Weights of a small mixture-of-experts language model, trained from scratch on English Wikipedia: 2 picks a token, a shared expert of 256 neurons.
Below are experts of layer 2 (counted from 0) of a mixture-of-experts language model. Rows are named router (the router's row for the expert) and show model dimensions 256-383. Each number is 128 + 24 x the weight over its row's rms, rounded and kept within 0 to 255. Numbers have three digits each.
After each expert's rows: a language model's description of what the expert responds to. This comes from a sample of Wikipedia text that the model never trained on.

# expert 41
router:105177170142144111099140152124123136108122103128120104098117150118095154165114159084124133122131094094117181122099128126120150147099101123145164138116087140141093118088165070143128116106090135140119114159147131113132172138164120142114134119161132187141130126136104134106121138147102140080103171139118184113157145108188102112130136134138134133120149137110161151156180126175161120137135
It responds to: Hyphens, pipes and numbers. Hyphens in table dividers, pipes, line breaks and two-digit numbers in tables, plus play-by-play sports prose, e.g. go-ahead, walk-off.

# expert 38
router:116186140103143090117187178154152126131146101123116090100112148139118169146130129157135184146135156131120114133150128138099091146132105101155154136130124094186085161094137112146124130065107153129135118106155146120137169122155134141099129137166125142144119160143109121118129143110124106133153151125108119124132175074146123100111126109148163132130167127134113091114117131130137092086156
It responds to: Music release metadata. Fields and words in album and discography listings, such as Format, Label, Records, debuted, toured, plus table pipes and Japanese characters.

# expert 35
router:106186171113174126095126127109100147119169139124112106137155148111161134165112162136162086106079124113119155167137109121140136116115159142105110132113103127128113119064128092148141118134121125123136118137099123119128153114135168123133119152082135150123108083098133108115098170180101119109125133117130153146086181133157140118127111162112128108114166129104124133172150130147137120126131
It responds to: Census and percentage tables. Pipes, commas and periods in census, population and election percentage tables, plus words like census, Population, sq.

# expert 1
router:136125126131128142128131137147128166104145121104131142121157102152142141118131104103104124119112131094151156187122161142157127142163117142097104117140099155155112108150129111133130156111098123155154099115107150121124143162162092143110094147152163135163128158149145145113116129127128110104127148114146123132153157103144086100092149138123122148152182136089121156120144136125136132104178
It responds to: Sentence openers in technical text. Sentence-initial The after breaks and mid-word pieces in math, physics and astronomy text with LaTeX, e.g. "The conjecture", spectroscopy, quantum.

# expert 2
router:133159149107134139133167151128121140112139125088103098141124118107151158128139174131095144145096159120160166149132159129122119112131153152146090126167101119106158115148132129149118121087110162117176090111068138084129146124114145137087108113122145190155122147122117122121110105133111081141113151111149152116122151109156111122158126133128122104143143092125135136153139125162125114148152
It responds to: Preposition in, US politics. The preposition in (sometimes for) before dates and places, plus party and policy words in US election articles, such as Democratic, votes, law.

# expert 44
router:101164145149149101119153146118124141137126110131086131131096160166135156169167122140160186119151135117148117144126099136101098117119144106138107153103181131110129177123177103137070116125115141128126098152125146094163195110130118124138131127142134150130116120108148142101123145155112130093145154098103146088143168153129131095084129153103128128101152123121109136140151118140173118132151
It responds to: Film credits and careers. Verbs and nouns in film and acting articles after titles or directors, such as starring, produced, is, roles, company, films.

# expert 25
router:141131167144150128096185130147122158091128132144195112134137124110180163137125143155115142171117113117123112145128155151104108147117129138122114080111119153135140189140140137118115127092118139165133142126101108091159137131165118131092077157139184114100123131130099128124157106153104151127106118115156155116110169086108130094138102134114124120138169130115084115140125119107125124124163
It responds to: Taxonomy and biology terms. Phylum and Latin genus or species endings in classification lists, e.g. Prasophyll-um, -ensis, -idae, plus biology words like cell, protein, acid.

# expert 22
router:121144125105168134086138131133117128123158138163164124137117103141176148130082188106167106167114099139115161143146125143125116134095119100093137172093158127159158088100131117136136113115099108114111110133147129093147157161138137113098125156147141143137103140126120139150135143118084157103058119138122128092147154081145116113101087176129105131103142102140106131094171157104135080121156
It responds to: Infobox list hyphens. Leading hyphens of infobox lines after a line break, as in Born:, Fields:, Institutions:; also Chinese surnames like Chan, Wu, Yang.

# expert 11
router:146145129135138101088133122137126137105163131110124108141167133166143125164134129138161182104141135117141167160129126151103110157131124102102129140082122143126123123107112123127123093145096104149161116180133128142106152104131120146128118188134131133138145125164061147105092148140106117104151177104139148136136149110160125140163108149152094124106140143061105140137158133119164143112125
It responds to: Sports team contexts. Tokens in sports career text and squad tables, such as England after birthplaces, team names like Giants or Rovers, "and", and score punctuation.

# expert 12
router:112123209153198132092112120140129151137113109137130099116146142147141137148145164160136124152134131109139178107148126148106113131148133157090120141101095166141119119136137116124102130088094100126122138078105117123134157158119102146093123142146161156094128114077087109121129115154095143108113126127114146126114175117153137074114116114101161110153120146132148138181137128137132099104161
It responds to: Section and list structure. List dashes after See also headings, sentence-ending periods, newlines, years and numbers in parentheses, plus formal connectives like although, must, shall.

# expert 8
router:103149131096155178119131127119147130114123135156172108111130130130155138171127186120084141126102146093139160136130136131130086106123107162092129118143098141120118105131099123141116131106108115142161085102102151113161128153146165173112112143164134164117108189091106143089160096178111132125118147121126115131140133080148143122128139136147155146136164167086110106133142102105143115130154
It responds to: General discourse words. Common nouns, pronouns and conjunctions in explanatory or narrative prose, such as Players, reasons, my, if, when, love, king.

# expert 26
router:093132155110162136109124139143106145117153117159182099155133115088142156139111149065148136161114112127117150163127129131119089091104123158111116101106127148120146129113101121137135125101112148145114130122134120113121146121165192120122121152150143138102123113089135124117099120150103191107139156118159157133085175128141159097116098100103121120146158137102129116143146127120112110140176
It responds to: Species and geography. Species infobox fields like Conservation status:, coordinate digits before ° and ′, and geography words like species, genus, tropical, elevation.

# expert 46
router:126140152147185092154115139125130142074138145096147135129132171137166151182161137135138164118111146130130135136134142177128110116111132097107108135109134148130118112129155123120114104068146118151109127153088140113137174114102167084125119131120136123151110107066101127137122150128118119075151149121132150114145161120097134126107048155137122128131164117071118130175111112129160121097129
It responds to: Sentence-final periods. Periods ending sentences before a new sentence or paragraph, plus decimal points and percent signs in results tables.

# expert 40
router:126147180150121101126141134150131142101150114137107125112106192102132183169147183092132155116101148081146180134098145111109135087118124106123142130129135141118140110128093099108131165094099119153135143178099146111156178120142112110153112155164142168140131125127129137137107149134091120115130127117130186090171168141155117118158109098117109145106163162111113138143155126157149158111149
It responds to: Spanish and Slavic names. Accented or ending pieces of Spanish, Portuguese and South Slavic surnames, such as Gal(án), S(án)chez, Zeball(os), Vasque(z), -ić.

# expert 4
router:105157112154160132109073132149088134152117126126126121117143149138192143191121138131182136119119137132155163148126121154110129085125165129072126130089166158141118052130123123158106103135124100136146093147107125111117168137100151133130152131153114157114166163104115116105131121198150101075123162071106136097123176137131109145134097139155101117139130153085113141169143113142145102125138
It responds to: Shipping and ship registers. Word-initial pieces and short words in shipwreck lists and maritime business text, such as bar(que), t(ug), t(imber), Ship(ping), bank.

# expert 16
router:150166168151106096109122163136162142111123104104116113109116148168096149179137152142121164109126107157138140149114120144098106104100125100181104145095138127139084147099134118147118115106103158160147074143148157117152187139107119098120128106115158184131137110095116134123123153151115110094150179102145163115158175121169120091127105145130129147090157130106134136169149182180172136111119
It responds to: Television drama terms. Television words like drama, episode, TV, series, games, plus word-final suffixes such as -ities, -es, -ome, and table pipes in ratings tables.

# expert 27
router:108159143130103125137200161136116174137146123139145118099115119099129137141163112159123184152144155122124126157144138130125113130115134077141094146108138120128134148131146137146117147095132159125081099121116125108147174090143135140120142136166118145154095160118082147131081106149112139111139146091144146118144157091120108073151150121153133122124212090119091105098124156103110086081126
It responds to: Media titles and credits. Starting words of album, song and TV titles in credits lists and tables, such as Funky, Of, The, plus pipes and quote marks.

# expert 23
router:119151130122179146113123128122113121121149154150145068133126091135170110135106138116128142142156130124142124144156122113120126106091163136108104112089153127146178114131134137114123161098095108161092115136121131077133180132137179103126101161129183099134122126104116115125141102142117122131125120121156109127131139091107120140119102122090134096112152138099113133107147151099126079119182
It responds to: Taxonomy infobox fields. Colons after infobox field names like Domain, Conservation status, plus slashes, digits and coordinate tokens in species, date and statistics lists.

# expert 45
router:143178186109133096144158156162117111079122116130141117098111106096161140131140131096088136157128122126115150116132117125141132118095112094160132127108104113151116132111122102096098115085094140165131123126111106119124188129151159110126081120161103154188118181122131139116091106125111121119104142122112137128162148093132112113116119139158149127112212113081125120117129082152134118109141
It responds to: Compound hyphens and song lists. Hyphens inside compounds like real-time and Hall-of-Fame, and word pieces in song titles, names and video game or album articles.

# expert 19
router:126145139135093145111147133147124156108118094102139137111142138155182133113166134125180189111142136107149187156100131122118124111126156114131102151101101169124120112157158107113122084145122139126129101162063124170144149103107118119143136155156129156163143134112057144128085136143125105104122170115110151117135161132157107103124107131142099145156154160102114157138119129099139111122137
It responds to: Football squad tables. Pipes, digits and dashes in football tables, plus position codes MF, DF, GK and name starts like Le in Leadbitter, Leyton.

# expert 42
router:131154150134122156084145143162120115142155089124128144107105155141137164150109204158115137142116131118174158142113157144123139132129173136114111126112103119118173106126082117114133131128111128166137142140099151134140146132121133164112111164171146153146133112131087123125084138156141136093104134097094149114107143113144087115172097115100138117113185126091097154129136159162108117129085
It responds to: Romance-language name pieces. Pieces of Spanish, Portuguese and French names and places, such as Fès, José, Costa, Caisse, often after de.

# expert 3
router:107163158130092133102183146154108160136139118159094149140126127142122131168124104152145104121132153146151124153151155155134159146146146094125134133112139114129110159109135074152133102136140139115127145136125129140148168115139093142141142136131115135151127134151092169148093107132070145088091144110151143112107190075195081114138141161135115141107137145119114130121173190108172093127136
It responds to: Music and mid-word pieces. Word-internal pieces of names and words, often in music articles about bands and instruments, such as Co-bal-t, Tra-di-tional, guitar, bass.

# expert 47
router:147201143126121139137134161125140171125117097112124129120120088122135123178149181132174153152144116127170137129135144149118129087134148142076143108126150123132119121112132108152127106120123138144132151176120131116158162138111096138164110168162133105174153102119113155116124154130075157089106133125132125100109151081182122121155126149125091131110127122143129156123138136112140123128170
It responds to: Numeric table cells. Pipes, semicolons and units in number-heavy tables such as timing splits, areas in sq mi, race lists, plus taxonomy words like Phylum.

# expert 10
router:110143142124183145129082130178125127121124120155133114124104131127154163174140192097134170105144156114166160130128160150113139126110119153100116161128112099102193104126149099106073113109115083160138129159122154121132169131114126123147099176125133154166165097112105097111140104137157135107152120126115174121141161135115138110123112077111137127146163142113115108135120081143122119115151
It responds to: Central/Eastern European names. Word pieces inside Romanian, Hungarian, Croatian, Slavic and Ottoman place and personal names, such as Varaždin, Iván, Stravinsky; also country names like Romania.

# expert 28
router:121141139172159124147100138154100134121119139120151093131151143120124160170141191128101139132099145147132153138139139136109160144127175156098127152113110143179127118092138139124149107101105106152097087100086142119159137107156164184113116160151143149129114129113114121140140119142129121131141176130108177127169196128116129095149154156152173126111180127108124150194128150116132120108097
It responds to: Word endings before commas. Final pieces completing a word and the commas after them, such as well-be(ing), frisbe(e), Newcast(le), contest(ed), plus pronouns they, we.

# expert 17
router:141170137115147155147103166150088178127110108108112153112156115166147163136113103091162131134098110124142134151134153138152097119086130147092112112114106133169108130115108118146148099116114126180135128180092135099133149155131141140159104098138136167134130080152167121169101109143121088099144137084138124132166206089162136093139095147131131142137183101096120191120104110138122153107122
It responds to: Function verbs and airport tables. Verbs and auxiliaries such as would, used, provide and had, commas and -ed, plus "Direction" headers in airport runway tables.

# expert 5
router:102143176111150114100179131131100133116138109123151141164127091134184112144127149167131130133099149123115126140149117142153134102100100156137124128093144151153125117162174126111093121133094108137164116116114143083111176145131151117112112156098166167128085168100104153107105104133089151120103155098132146105170164066141101116114110133142106115121149138120125140151122136153165119116145
It responds to: Mid-word consonant clusters. Inner word pieces after a first syllable, especially before suffixes like -ed, -ion, -y, e.g. Ac-rob-atic, Introd-uc-ed, Const-ruct-ion.

# expert 36
router:107130175140145153083138108150139144081127116114150100126127115126177133101129143139119142168123134112129161142156143130132120147154090153089092131120123135128128122141141139117132154074102139143115133115096112101155142152177153145092066155175178151152124134155096128124122092132089141137092131152123142120146145091168128104115150126116117139179176130133118107122138132111109138127143
It responds to: Scientific and academic text. Hyphens, punctuation and terms in biomedical and technical writing, such as pro-inflammatory, anti-migraine, protein, research, Institute, FDA.

# expert 0
router:146172118104147092116152166151139150100174085163135097101106110122133141170110119126127144112130133134122098126113098113131118134089135100149113130131157122168118122124139109134098144088121154175169131076166176131134179121149107121150139133146148129143125148140089123127111130112130156084162117133124115151157133117130097133123103111133168121097173094080092111098154125101156097082127
It responds to: Music recording terms. Music nouns and nearby function words in articles on albums, songs and bands, such as album, song, guitar, recorded, Records.

# expert 39
router:156160119147148116122135179143133137085137101131118100088102108156139118139167126103135161123126111129120163082116119113124147095137129154155132140112112150112110142084157121143123162073090163168108081146118097139128177143147120129114125131181129132151106158112121141096111090112076117084107157140125123122141148101152137137128155096124104137149179122146097096123187152136167071121151
It responds to: Fight record tables. Pipes, parentheses and Win/Loss cells in boxing, MMA and tennis record tables, as in TKO (punches), plus the and of in prose.

# expert 21
router:153138156179114149109135117139111103127161126107133091108130113112152138129123147141121164141128122149106151146103111103136110114096117096129125110132140176119133133071144128126142108121087143139112107120081082138139142132113140129155146182153175125144110120108103100094130092118063123084111150128132152137116195096104131093163110112131117130130154122121116083160141148103155097088172
It responds to: South Asian names. Indian names, places and Indic-script bytes, e.g. Singh, Bh, Raja-ni, Tiruvan-nam-alai, often in Indian election results and infobox tables.

# expert 15
router:091110146096169145140096130131115110127120125176148098122129104126143148156130149137114147143119175161155180134163142146132145112091141122138136146101116141150135117157141122079119170100112129143127151089110114129138162117146133103129101180165133121124111169117101120097109118117125141106136148156127125104145143120086117110149102096167133128148193130094149072142117118127119119118149
It responds to: "as" and line breaks. The word as in "such as", "known as", "as well as", plus line breaks and pipes ending rows in tables and infoboxes.

# expert 14
router:136163158139143094092178125126139134144131125185104097107128131143124137126128121142125155127141114128140117116101091123088120130116118078128131165084150141142104156102148094161144144118139137168131087138140132114141200173157112147116167124140173128149121137121114127104103090124106114098109118119125109108135182117187112103148133158128110134096153110127095105118169153145172075107158
It responds to: Track lists, film bios. Pipe closing track-duration rows in album track listings, plus pronouns and film/bio verbs such as she, married, released, Directed, Nominated.

# expert 31
router:135161121134156123098113147146078138152131148128143125132145109163152138167121148148158173092078132137137132159104139151162111117145149110091114152105166163145131098128089132148148083137143130145133103139124128113113153090111134108137144156127142127124120169105101139131105144167100124088133168103146150118114148111148139089144121161135094110134145123110088152152174145115177119109143
It responds to: Quantity adjectives and by. Quantity and evaluative words like some, much, good, great, little, plus by after "Preceded" or "play", often in election and cricket text.

# expert 13
router:146151116168120142111090148175124146130123114155134139116146117082154139165159135112131129175143142131138139140119170119120098182091118132111103155112141119132154109103135115115083141127107140147132116122114095086128190158130099097125107169141108152187126114125116128137143086118151128100111108109112114127160156110114145109130095108132091125134156149133101114116169104142123140150148
It responds to: Central/Eastern European names. Letters and pieces inside German, Slavic, Scandinavian and Cyrillic names, often in sports rosters, e.g. Kr-e-uzer, Chuma-kov, ö, ä, German, Soviet.

# expert 43
router:175150162132141124123115170144123135140096129143150108114139111127136144135139140148147152099097117128104120186157137152140112133125164109085143139111147160200138101115083121154127101150091128127121130117124135141135181127105160156133151140147183127134117149127124138094144086142159125107114123102073113128135132141130109111148147136125105132128200118112113170117159091119130104145112
It responds to: Vehicles and technical specs. Tokens in ship, aircraft, railway and vehicle specifications, such as Navy, Squadron, Number built colons, class tables and years.

# expert 37
router:117142175130179136114093154115125144104145148155142069126153122115136153147097130103126132179147094113139130156158108142106112109098151126084156106108138132131110130076119108137154117092103148159111137119141121100129153145144155149092116134146169127117087123121102109102140128165104163110112126115098156161144171111153137085135129126138157122103127135125119099125168143112137091103193
It responds to: Census income and climate data. "median income" in US census prose, decimals in climate tables, and mid-word pieces in ecology and species text, e.g. ecosystems, subtropical.

# expert 24
router:128147150105152126103130100168127156138079116095143123125132161157153152155145144150162144150108148126159164162169124150142103098119130099138099153130146115119149109163166078109081134089096115109134144118071113054143179128139145081134132162115113156157119101082137119119099142123120154105117142132125138099135205152118131128122099124104122095131144140117127147170137118147155148116160
It responds to: Biography infobox fields. Pipes, commas and field labels in biographical infoboxes and succession or election tables, such as Population, Position, professor, Succeeded by.

# expert 29
router:152183127132097085099150147152133151147142125158126107115162114107116143149095127132110155142141122125103119135108122100129114141105116146138134126099150130149104124115134094137127150114086174123146105137144126105117159165141143132126168123141134160153119151153150151152094111142086083074142179144124146110128180093179112093134137167146134127111182143128102148097180136135135115132128
It responds to: US places and American names. US state, county and city names, American first names and "United States" pieces in sports, election and historic-register tables, e.g. Louisiana, MS, Jackson.